Weights of a small mixture-of-experts language model, trained from scratch on English Wikipedia: 4805 steps.
Below are experts of layer 6 (counted from 0) of a mixture-of-experts language model. Rows are named down (a neuron's output weights, with its number) and show model dimensions 0-127. Each number is 128 + 32 x the weight over its row's rms, rounded and kept within 0 to 255.
Before each expert's rows: "raises" lists some tokens whose logits its average output raises strongly, later layers aside. This comes from a sample of Wikipedia text that the model never trained on.

# expert 72
raises: "ician", "ained", "aining", "ified"
down0 [153 156 147 126 126  96 148 110 130 123 112 115 106 167 172 187 205 172 120  78 102 155  52 149 101  97  91 154 128 149 176  90 106 132 155 173 105 130 107 163 148  84 128  25 117 112  83 172 110 111 110 123 125 118 149 141  79 119 182 139 217 153 127 101 130 154 129 146 179 160 111 170  78 177 176 161 159 157  95 148 162 139 189 151 132 140  76 133 101 107  77 166 117 137 125 149 101 120 148 120 126 134 121 136 134 109  99  61 136 114 162 148 104  46 118  94 121 103 138 125 145 111 117  98  85 108 122 132]
down1 [ 93 159 204 119 117 126 131 145 187 161 111  62 112 144 144 134 119  77  49 179  88 136 196 135 136 133 144 168  79  82 128 107 153 138 107 171 115  99 129 163 133 160 148  97 135 162 153 158 177 119 150 119 114  70 114 152 115 135 162  88 104  68  85  98  83  99 121 144 142  93 149 159 138 135 121 206 210 133 121 178 113 117 157 181 134 131  97 104 121  89 203  85 164  94 165 140 141 142 114 109 158 127 175 130 121 120 134 146  70  84 151 131 150  94  97 126 145 148 145 177 171 127 117  92 119 123 127 146]
down2 [146  85 153 119 105 110 157 152  96 152 141 142  92 110 165 158 140  50 143 152 121 138 129 127 134  84  94  92  70  95 131 127 117  79 141 153  75  68 108 132 134 148 181  97 215 152 110 134  86 127 145 102 133 203 122 150 130 183  92 189 117 151 136  70 178 138 121 164 136 133 123 125 161 113 119 145 160 121 168 158 132 140 157 127 104 118 133 158 152 131 175 111  87  66 123 120  81  96 156 168  76 129  89 186 138  75 124 122 155 140 135 181 119 161 185 105 150  99 109 135  91  92 130 116 114  96  50  77]
down3 [124 160 170 125 148 144 112 150 139 191 121 121 172 105 139  94 164 147 112  51 125 149  77  91 122 102 145  67 146 140 136 103 142  89 149  87 143 103  94 147 179 166 157 181  97 144 180  91 142 192 175 105 113 168 138 122 156 110  71 180 114 162 128 142 131 126 123 130 168 125 156  97 125 107 171 169 147 110 140 124 104 139 146  66 118  71 132 116 160 124 105 122 157 105 111  61 130 155 124 142 154 159 113 166 174 172 119  93 173 106  72 188 123 150 172  99 159 142 150 112 133 125 132  30  87 113 103 189]
down4 [ 94 124 111 137  93 136 136 104  73 125 181 130 146  97  90 225 127  92  84 136 136 126 119 136 152 163  92 115 179 104 100  98 190 128 144 103  56 129 160 170  98 160 126 123 105  92 117 184 144 105 105 155  81  59  91 106 154 148 182 121  95  81  69 137 101 146 143 125 111 160  92 141  83 141 103 126 144 131 104 149 154 122 127 178  56 113  98 138 138 106 198  81 156 148 108 159 145 140  42 123  75 101 166  90 128 137 194 126 160 117 135 156 133 109 127 117 124 144 140 126 121 159 161 146 140 108  75 157]

# expert 87
raises: " II", " Award", "ful"
down0 [ 91 142 138  92 109  91 126  60 109 154 122 152  89 122 128 190  89 185 155 113 148 182 196 137 130 137 126 141 175 154 185 159  96 143 149  89 147 157 143 170 120 125 148  98 133 159 118  99  99 136  50 155 123 107 114 127 121  90 124 131 167 142 165 141  71 163 201 128 166 160 111 114 110 135 132 137 116 147  88  94 145 176  97 140 159 133  85 187 185 136 151 140 114 100 144 115 121  95 199  79 141 166 193 146 125 156  86  96 137 185 165 124 108 138 116 100 141 163 213 157 179 122 156 105 109 106 115 123]
down1 [107  97 145 117 126 130  95 148 171 194 128 109 164 148 112 135 109  72  73 138 162 115 131 168 145 151 169 130 161 149 126 113 112 149 156 119 158 168 122 157 175  95 173 168 125 197 102 130  98 157 173 108 125 156 199 103 132 109 197 155 101 199 186 159 127  95 144 152 147  59 186 111 124  96 129 136 163 138 148  68 160 116 146 120 157 184 150  93 148 125 120 142  99  70 112 174 116 174 171 122 207 104 122 135 118  99 166 120 156 172 133  94  71 152 130 131 111 115 158 101 146  93 169 134  83 141 106 110]
down2 [115 112  85 109 119  97 120 133 125 111  88 122 145 169 126  76 144 112 176 180  85 148 186 148 148 112 125 147 125 120 111  87 106 177 149  72  72 128 108 127  72 145 184 129 139 142  84 175 178  75 155 135  84 102  82 105 148 131 146 103 131 159 103 123  54 117 126 156  86 107 120 146 164 152 169 159 105 142 184 174 105 138 125  62 112  55 171 202 127  89 107 112  70 124 129  86  73 185  65 121 133 133 143 135  96 120 116  78 186 108 140 105 136 123 103 140 111 164 134 133 132 149 141  80 137 165 139 107]
down3 [129 156 155 127 134 152 156 219 131 139 138 188 185  87 111 151 141 112 131  59 112 161 123 105 105 192 115 135  62 173 116 140 121  63 135  93 124  73 135 185 100 137 109  90 159 140 129 158  98 134 122 125  95 121 144 161 157  64 152  53 128 138 130 100 112 143 157 100 202  84 128 141 129 166 170 170 148 125 116 178 168 101 143  44 127 102  86 117 106 123 104 130 135  82 162 143 133  83 165  69  94 178 116 104 148 113  99 143 101 157 128 145 122 124 137 117 145 170  85 112 155  95  82 103 129  95 138 136]
down4 [169  89 113 115 159 125 114 189  95 165  95 103 191 162  75 105 157 149  40 105 175  94 168 105 111 126 170 149 132 200 101  93 107 117 104 154  91 118  95  81 158 106 120 131 123  90 105  71 141 160 144 165 127 142  76  92 221 173 149 176 174 142  85 147 196  77 114 109 108 166 105 151 151 151 105 149 167 103 123 110 137 147  82 137 128 137 149  73 161 108 148 164 151 101 118 163 125 132 152 163 191 150  81 120 146 182 186 151 125 103 128 124 142 123 160 149 114 111 122 147 142 116 111 135 137 142 120 114]

# expert 233
raises: "fer", "f", "ford", "hel"
down1 [172 108 106 119 165 149 138 180 137 167 152 153 142  77 155 106 157 111 182  76 123 115 205 132 120 101  80 174  79  98 173 122 179 101 164  85 164 165  98 176 118 167  72 146 137 103 109 107  88 118 175 135 107  80 101  80 129 149 190  76 170 166  50 115  79 133 153  94  98 168 116 144 169  97 105  99  92  77 126 161 117  99 125 154 108 165  98 127 135 180 114 141 141 127 167  90 206 171 136  93 127 138 146 129 165 149 131 151 135  86 142 184 133 127 117 105 158 121 142 117 109 143 146 124 154 129 155 134]
down2 [106 194 105 138 180 126 102 130 129 119 103  77 151 111 145 179 126 191 157  80 139 121  76 109  78 166 146 150 105 131  65 117 157 194 174  98 118 118 142 141 103 104 116 159 103 130 120 104  65 152 184 130 123 118 100 143  89 162 138 126 149 141 143 205  94 111 155 133 205 162  85 126 129 135 225 109 148 158 106 131 106 140 139 155 213 163 133  93 136 126  95  97 153 151 113 108 141 144 136  61 137 145 122 118 176 127 140 118 136  53 106 137 147 135  99 124 114 120 128 112 189 131 136 117  96 194  94 131]
down3 [202  96  85 147 151 102  98 136 143 172 185 122 178 137  92 123 117 107  93 151 154  71 125 135 137 173  99 131 146 184  82 132 146 153 112 146  73 123  96 163 143  84 111 109  89 147  75 173 122  50 118 145 148 167  73 100  75 160  53  60  87 132 124 123 136 121  98 149 123 149 122 170  98  88 123 117 172 150 118 155 154 135  57 137 137 112 108 173 110 157 162 116  92 163 120 159 138 104 150 153 108 131  99  82 132  95 101 114 112 135 141  76 122  87 130 132 135  84 180 156 203  84 150 140 136 126 100 156]
down4 [103 160 206 166  61 140 101 110 136 140 124 116  87 149 142  89 190 104 121 144 132 134 102 152 155 104 114 110 127 148 143 117 149 162 114 231 124 154 121 146 138 124 135 146 133  74 148 101 169 126 100  84 144 136 149 103 182 123  84  51 113 210 135 145  87 125  54 139  72 100 130 118 119 113 110 108 157  90 123 100  67 144 155  86 161 146 195 104  86 144 139 132 133 155  98 136 109 137  99  87 171 102  88 152  15 131 104 125 144 123 118 141 101 154 120 116  69 138 145 134 119 126 146 116 116 124 168 127]
down5 [103  60 119 143 106 145 133 133 121 166 130 119 115 137 116 127  94  66 151 106 136  80  93 132 119 159 179  73 104 166 102 107 106 174 185 103 194 161 133 139  88 134 103 113 133 181 114 123  84 126 133  93 150 141 102 157  48  98 116  80  87 152  88  79 141  89  60 128 103 121 135 108 134  94 125  96 132 193 107 124 145 169 156 148 134 138  90 184 131 155 123 141 151 174 110  91 132 122  94 159 164 128 125  95  88  74 142 115 141 139 199 170  97 220 113  79 109  97 101 115 107 112 180 122 159 106 118 154]

# expert 114
raises: "ese", "view", "bum", "tain", "me"
down0 [169 177 160 123 129 112 116 157  72 173 128 148 117 142 117 132 148  87 125 192 156 127  65 176 217 142 172 111 134 149  94 131 128 189 143 117 154 189 138 131 139 136 128  53 122 141 125 122 146 114  79 167 107 102 143 135 153 137 143 119 137  70  83 189 105 118  97  97 132 145 112 117 143 191  89 107 127 167 139  87 107 142 107 201 119 134 141 133 103  95 130 132 162  91 134 167 164 118 196 107 172 153 134  74  98 109 152 153 152  94 195 124  98 143 105 153  48 122 138 108 136 128 158 138 125  58 166 143]
down1 [133 146 117 167 179 158  89 111 111 144 124  84 139  72 180 124 129 146 198 106 136 159 129 111  96  93 130 104 127 154  71 144 122 209 106 154 150 106 100 135  94  89 135  70 132 126 170 137 147  58 144 137 144 122 181 134 154 158 183  89 128 138 133 142 132 145 103 142 112 128  95 134 158 148 193 163 118 176 129  86 148 174 184 134  74 105 148 132 131  58 207 171  80 149  95 109 106 116 127 191  92  76 156 177 139 164 164  95  87 110 179 106 108 109 123 108 143 121 140  75  93 124  96 143 110 103 126 138]
down2 [160 129 115 127 100 126 161  79 160 153 168 112 127  52 105 144 131 145 125 127  95 111 170 149 155 124 151  95 149  91 109 108 128 190 138 156 139 155 112 111 123 160  76 117  25 163 104  98 120 108 128 146 101 175 130 147 206  96 119 154 106 153  90 161 138 153 180  62 111 132 140 121  86 137 145 124 108 144 183 112 202 156 170 152 132 135  75 124 148 182  72  98  85  74 110 112 115  74  71 126  54 141 107 110 125  99 100 161 188 111 111 131 142 127 132 144 131  99  86 107 106 192 159 133 118 115 138 146]
down3 [102 135 100 101  95 107 125  77  93 124  79 175 147 100 188  54 116  81 189 102 146 134 119 127 122 128  88  69 145 175 139  54 156 177 106 197 175 130 131 165 153 145 157 111 105 207 106 131 104 129 122 141 117  98 192 149 147 129 132 159  98 107 164  83  90  95 125 129 103 188  91 156 126 130  89 103 162 141 140 136 149 150 126  70 169 131  70 129 119 150  67  95 112 118 160 131 178 100  94 103 151 147  88 155 137 181 159 150 136  97 123 169  98 143 166 117 163 159 174 139 122 107 157 140 147 133 156 115]
down4 [116 127 136 113 183 125 139  99 117 136 115  94 129 126 118 157 107 113 112 199 104 144 181  73 151 139 167 164 116  83 169 126 146 132 109 179 110  67  95 135 113 132 112 104 213  78 149  81 151 123 165  87  92 120 155  76 177 157 207 119 156 119 161 159 121 114 191 183 107 126 186 134 119 168 151 117 124 166  63 101 134 112 178 108 165 148 120 109 114 132 136 141 132 134 146 122  84  80  56 127 128 117  74 126 149 157 147 113  69  73 122 134 116 144 115 132  70 165 135 147  96  89 152 143  62 159 116 142]

# expert 155
raises: "s", "by", "my"
down0 [118 128 137 154 179 204 126 182 139  70 147 127 213 135 107 156 142 117  98 152 141   7 103 196 114 146  66 135 177 135  71  59 125 100 105 126  78 168  87 163 132 119 118 120 183 135 129 141 112 128 140 128  80 152 114  99 118  72 139 129 129 161 113 109 126  81 101 142 124 114 119 158  52 135  99 140  75 122  95 143 165 127  81 147 128 151  62 135 130 110 139 136 121 154  98 122 103 186 114 109  77 155 163  94 139 166 126 122 145  93 142 141 103 133 126 133 109 153 125 155 112 165 128 110 120 154  70 143]
down1 [165 103 148 158 149  92 160 152 118  98 130 172 116 122 142  82 113  90 113 152 138 131  64 134 161 108  94 165 168 129 119 127 130 142 132  37 131 150  80 122  92  98 140  63 119 108 143 125 153 125 119 196 122 149 124 165 110  67 138 125 110 121 136 131 109 165 114 124 120 108 201 151 119  98 176 189 212 118 117 105 174 130  92 113 138  93  89 109 130 150 145 143 182  99 109  85 124  93 134  82 114 110 145 129 100 115 123 220  68 114  82 152 160 141  82 130 113 159 187 185 104 111 135  67  86 150 129  98]
down2 [170 145  99 172  47 130 132 122 106  98 100 129 150 140 143 120 177 160 168 115  77 161 106  86 108 141 100 125 141 123 115  75 105 136 119 144 129 131 113 127 122 114 139 159 152 131 189  92 118 150 114 129 172  63 141 177 179 171 106 160 143 122 126 153 142 151 143 143  71 194 166 179 102 100 113 167 148 191 118 125 174 175 148 160 109 119 150 130 167 147 123 111 168  88 116 108 119 102 139 148 113 123 137 123 134 151 100 138 165 156 228 163  73 129 144  76 117 115 145 130  81 127  79 136  55 207  78  94]
down3 [126  75  96  84 146 127 146 126 166 169 109  88 155 156 121 121 125 149 130  93 107 158  99 124  60 102 126 115 185  68  99 127  91 141 171 189 113 119 119 134  95 127 142 112 124 158 110 149 127 131 114 168 106  69 133 173  69 111 177 105 168  87  74 181 161  65  64 130  43 126  98 194 130 143  96  98 142 155  93 158 106 137 136 143 133 150 110  94 107 122 168 104 132 140 168  99 201 147 130 104 163 109 142  92 116 130 170 107 100 117 127 128 106 153 150 120 148 153 144 209  77  91  97  85 152 137  86 120]
down4 [119 105 143 139 129 111 140 131 146  90 145 103 150 112 130 163 149  87 152 114 177  98 114 115  53 174 105 160 112 131 129 148 135 108 118 106 151 164  70 186 144 177 131 111 139  82 139  76 128 189 144 168  70  92  99  64 124 122  89 173 154 109 171 154 197  94 104  95 147  67 148 114  98  96  86 146 126 131 173 169 190 107 124 115 106 114 117 122 116 140  86  96 131 150 137  96  88 119  95 104 187 207 130 124 134 164  79 106  87 142 111 183 144  95 186 104 181  99 146 163 160 111 138 123 158  79 140 102]

# expert 169
raises: " members", "aged", "ages"
down0 [201 130  74 142 175 116 115 139 206 131 142 129 140 163 168  90 174 134 160 165 126 116 125 149 123 111  75 145  99 114 178  92 104 143 156 145 152 165  84 105  85 114 151  90 123 142  69 125 104 106 111 188 123 110  84 119 189 115 103 131 204 124 154 162 119 124 152 124 195 134 122 141 118 134 150 121 149 157 155 203 136 130 133  54  90 164 175 105 109 149 111 169 171 132 102  69 134 104 159 165 128 108 155 109 147 148 109 161 159 170 140  86 161 110 131 118 198 104  89  80 137 165 104 158  77 105 142 119]
down1 [173 114 143 180  90 185 115 146 123 158 144 126 168  73  96 137 160 128 130 119 116 161 144  83  76 138 149  96 142 123 113  89 147 157 156 162 165 101 177 137  67 129 142  69 138 133  87 143  53 136 114  56 141 166 182 161  91 108 129 153 135 159 166 130 125 145 167 114 133 170 160  83 202 171 104 155 140 149  10 133 142 163 134 135 103 177 113 163 133 107 162 150 142 101 151 122 150 126 189 139 132  86 160 149 176 106 106 144 131 130 103  72 126 133 118  84 106 177 167 143 156 133 167 113 137 127 103 147]
down2 [102 143  68 159 117 113 121 128 134 101 192 166 163 120 111  90 141 175 173 115 147 148 141 109  69  85 138  67  93 182 120 114 179 175 144 136 169 126 112 146 120 122 112 147  93 146 135 143 209 110 128  92 101 157 119 103 148 144 124 139 133 138 130 125 126 142  79 134  88 126  74 181 112 166  89 146  57 158  99 152 136 132 168  82 147 122 157 135 126 123 115 104 145  93 167 144 119 115  55 163 103 163 106 145 120 133 147 153 144  91 166  43 134 131 131  71 177  52 149 109  62 190 154 101 140  99 101 102]
down3 [112 124  99 181 123 191 128 170 154 167 170 154  87  99 176 175  90  84 150 126 117 158  86 125 174 158  88 170 146 145  81 111 117 106 214 131 119 105  79  81 117 132 149  61 182  84 129 167 131 105 136  86 120 147 155 122 112 130 105  67 137 134 124  76  96 126 136 113  95 109 119  47 172  92 141 144  91 124  97 100 108 165 163 152 140 177 114 106 172 141 150 137 177 126 144 103 110 140  68 104 128 152 145 103  83 138  88 113  93 129 142 111 133 144  71 166 100  90 115 167 151 135 132 117  68 119 116  65]
down4 [ 95 132 126 190  89 105 150 102 116 131 103 120  75 189 115 135 153  99 152 109  87 145 144 117  86 116 114 141 141 127  91 144 123  94 104 176 118 100 139 138  47 108  95 132 140 142 128 123 139  89 144 145 115 201 151 104 162 141 147  59 126 186 137 166 164  85 136 103 206  82 129 146 149 136 142 168 134 128  95 147 159 154 136 118  52 161  80 139  84 136 105 114 191  47 121 135 155 105 211 150  80 101 122 151  80  73 120 144 142 102 102  93 133 150  76 121 106 122 171 164  65 126 129 120 131 145 112 121]

# expert 52
raises: "ke", "#", "let"
down1 [150 146 111 122 118 141 166  68 161 137 121 181 114 135 136 103 145 161 116 110 108 111 169 127 122  57 121 136 155 152 121  97 167 127 133 123  89 104 153 115 186  34 104 124 165 100 117 144  86 178  52  98 128 174 149 115 101 124 121 159 141 153 127  74 162 138  95 117 121 158 114 145 133 168 101  98 102 161 162 101 138 114 153  96 129 121 168 141 108 148 139 129 123  99 125 167  93  83 165 154  98 186  94  92 150 110 159 109 156 128 138  13 129 149 109 170  77 144 126  89  81 161 120  69 158 133 128  37]
down2 [192 180 134 126  64 172 132  98 180  81 105 107 173 130 160 117 125 135  85 120 156 129  76  92 115  97 185 131 133 113 136 141 140  77  96 177  94  93 139  87  88  85 162 168 127 122 112 136 158 125 114  89 114 144  66 172 144 175 174 113  96 114 140 162 102  82 112 156 158 113 142 151 102 187 146 119 152 166 138 165 125 124 152  67 133 194 200  81 181 100 122  61 137  80 116 124  97 123 132 155  88 172 149 135 109 198  92 141 127 121 125 154 168 128 173 127 152 168 159 131 141 108 127 117 142 143 150  91]
down3 [131  93 137 120  91 114 146 101 180 106 185 113 121 163 103  94 159 122 108 222 120 142  67 124  94 120 134 161 115 130  80 119 100 103  90 152 136 139 148 184 113 170 118 155 169  71 110 144 208  75 128 145 106 103 175 119 133  86 197 159 173 125  92 105  93  79 126  64 123 129 119 118 116 149 149  78 133 146 143 121  68 138  68 167  95 144  85  93 107 180 139 109 104 104 156 138 125 152 134 176 191 110  81  72 117 109 134  98 152 131 133 101 126 136 148 186 118  81  62 154 144 116 131 125 107 138 120 124]
down4 [132 137 131 134  92 112 131 148 129  71 175 137 118 152 134 154 102 115  92 157  85 138  96 153  69  80 129 111 125 184 165 106 149 110 132 116 114 114 103 174 134  59 126  90  93 161 114 102 140 148  92 146  87  92 148 148  77 169 112  76 150 132 179 195 116 144 140 210  87 154 149 146 128 106 163 132 173 127 113  67 139 170 178 176 138 189 122 150 113 139  84 131 213 130 145 113 154 104 132 132  76 124 140  94  93 103 123 183 102  80 113 149 152  91 131  98  90 126  85 111  97 184  78 115 125 177 146 162]
down5 [107 123 147 163 136 157 103 102 115 163 116  58 125 145 137 140 177  86 128  31 115 163 147 146 112 146 165 132 128 137 141 167 161 129 125 117  99 139 166 112 181 140 145 166  98 122 122 162 161 208 158  72 131 124 176  94 143  51 117  81  95 134  89  53 106 103 196 160 118  97 172 113 121 157 139 163 166 127 181 135 191 153 196 119  94 138 109 151 150 115 119 140 109 170 104 203 125 114 133  80  92 115 150 176 119 143 163 162 138 141 134 150 105 138 103 107 141  72 113  88 149 125  82 124 153 111 152 128]

# expert 208
raises: "ice", "du", "erg", "own"
down1 [146 166 128 182 139 137 139 161 142 154 141 131  90 128 126  99 135 192 166 109 114 161 113 128 129 122 157  31  97 168 207 108 122 100 144 111 119 127 126 120  80 141 180  72  78 159 184 148 149  89 143 122 147 147 217  92 100 123 122 144 144 166 181 127 122 125 143 117 149 109 165 125 182 108 164 132  95  75 135 156 139  86 104 143 104 121  74 157  93 160 119 200  96 107 144 145  78 147 152  85 134  92 112 195 144 143 112 124 102 172 171  95 104 139 166  97 110  74 153 159 148 109 171 159 143 109 148 166]
down2 [123 111 114  78 105 113 150  98 100 132 157 169 160 162 120  92 149  96  68 166 121 109 118 133  88  93 147 141 103 199 115 151 199 147 178 105 127 157 187  62 144 103 149 120  96  79  94 190 162 139  96 173 170  85 123 134 106 143 134  83  80 178 117  82 133 110 147 132 102  75 128 129 161 155 125 101 106  76 106 132 124 156  53 151  93 116  78 142  96 146 169  94 101  95 158 158 145 157 140 163 186 115 117 158 124 162 168 170 102 160 145  67 118 138  96 124 125 123 139 162 122 150 149 127 138 112  51  96]
down3 [126 138 157 185 144 149 158 142  73 132  55 147 108 120 160 133 114 151 143 112 112 136 146  87 167 145 118  66 137 100 132 122 161  90 143 137 126 168 132 134  56  99  66 196 167 126  87 132  42 139  95 156 101  96 110 121 133 125  81 132 131 152 119  79 121 120 105 111 150 167  92  85 149 130 120  63 101 139 109 194  96 173 103 110 165 163 106 132 113 143 162 160 111 182 106 124 103 166  78 157 154 164  77 135 190  79 131 132 116  71  63 102 150 141 191 154 180  82 137 125 108 112 143 109 131 131 122 115]
down4 [100 126 153 153 112 108 108 102 131 116 125 137 160  71  99 150 113 126 157 141 122 115 110 187 143 121 106 141 160  73  90 114 114 119 147 132 144 145 168 125  75 156 167 115 109 171 113 125 174 124 137  85 187 123 110 161 102 141 108 126  90  86 172 119 107 144  84  75  88  58  99  62 137 149 141 121  59 130 155 150 122 154 141 118 119 102  87 124  77 130 159 108  90 163 144 129 131 101 111 109 138  85  89 119 147 122 158 137 138 109 111 125  93  67 171 100 236 148  38 146  49 134 170  67 169 146 124 108]
down5 [122 184 119 130 175 153 140 160 159 129 201 131 175  97 143 134 118 178 164 148 168 123 167 108 158 121  94  92 173  87 102 150 151 111  94  85 157 159  98 133 146 110  89 125 105 155 125 171 129 146 154 148 108  95 107 160 120 117  84 161  95  92 144 137 123 135 193 130  97 170 173  66 170 141 142  99 125 200  64  65 114 148 135 141 148 174 143 133 136 117  36 124 138  83 164 152 174 106 114 149  86  44  82 122  93 154 125 138 146 119 110 129  94 125  99  54  98 107 104 125 165 129 108  96 109 151 121 151]

# expert 230
raises: ";\n", ");", ".\n", ").\n\n", ")\n\n", ")."
down0 [ 67 195 149 125 107 181 118 163  82 152 168 117 157 143  88 121 105 123 131 139 139 123 137 175 130 241 186 113 177 172  80 102 110 130 110 187 181 112 105 170 121 127 104 112  81 135 152 174  88 103 108  96 113 164 100 165 131 108 145 155 131  84 155 128  99  94 111 125 151 185 122 156 210 108 170 170 122 129 119 139 153 108 138 156  87  92 116 146  89 143  85  86 103 177 157 159 138  95 123 160 176 140 149 109 180 132 114 124 104 152 162 131 134 111 156  80 111 133 121  75 118 167 126 155 138 152 184 138]
down1 [143 161 142  85  99 144 167  98 128 148  97  66  66 100 148 147 159  88  71  81 144  77 169 154  76 137 117 156 116 126 129 103 145 117  91 113  57 121 138 139 147 137 154 143 111  98 121 144 124 106  98 149 124 142 115  97 107 139 131  67 173 125 130  71 102 167 133 100 187  95 101 115 129 131 123 128 119 104 105 194 137 165  96 106 120 175 177  47  70 130 129 116 103  95 105 110 137 184 148 147 101 125 181 169 129 165 110  57 145 104 125  95 151 202 108 148 151 120 139  97 178 125  91 167 178  86 119 180]
down2 [212 126  86 131 142 123 147 126 142 126 121 179 161 177 153  99 102 180 141 170  90 101 154 207 137 108 145 118 100 115 130  88 134 154 177  92  94  98 159 154 136 111  76 149 143 177  74 176  79 181 132 184  96 124 143 184 184 177 103 140 121 112 154 108 144  94  85 106 185 141 141  76 114 121 162 151 114 171 104  81 115 161 141 139 115 189  98 128 140 142  80 137 148 123 154 121 108 132 143  90 130  90 110 138 135 129  95 141 161 171 160 161  99 200 147 123 154 168  97 136  99 129 159 141 189 135 182 149]
down3 [ 91 134 119 134 137 134 139 134 148 200 106 103 165 148 152 145  80 202  83  75 122 152 132 133 179 136  70 118 165  83 154  89 103 125 113 134 145  84 144 183 158 123  82 122 119 113 122 116 119 127 105 159 136 126 121 183 145 152 167  78 128 159 126 156 142 180  70 132 132  94 183 105  85 102 109 128  80 142 140 116 135 137  98 197 160 150  55 144 169 102 112 189  91 158  76 185  64  95 115 142 145 118 164 110 138 124  84 207 141 168 131 111 127  76 129 151  86  78 131 119 141  90  92 120 131 118 120 154]
down4 [185 136 161 167 101 158 158  91 158 161  90 151 145  91  84 168 145  88 144 114 137 167 105 121 122 172 128 135 114 182  87 152 130  90 109 168 197 121 163 136  83 114 136 133 159 118 175  95 107 100 134  93 152 181 144 143 123  94 144 143  74 135 154 148 152 146 105 124 126 156 130 123  89 110 100 163 162 143 152 130 109 117 180  88 162 121 171 170 127 194 201  86 159  67 137 134 112 164 129 167  64 103 146 124 127 185 111 133 154 131 153 128 170 114 134 109 191  85  83  95 134 101 130 118 152  32  92  83]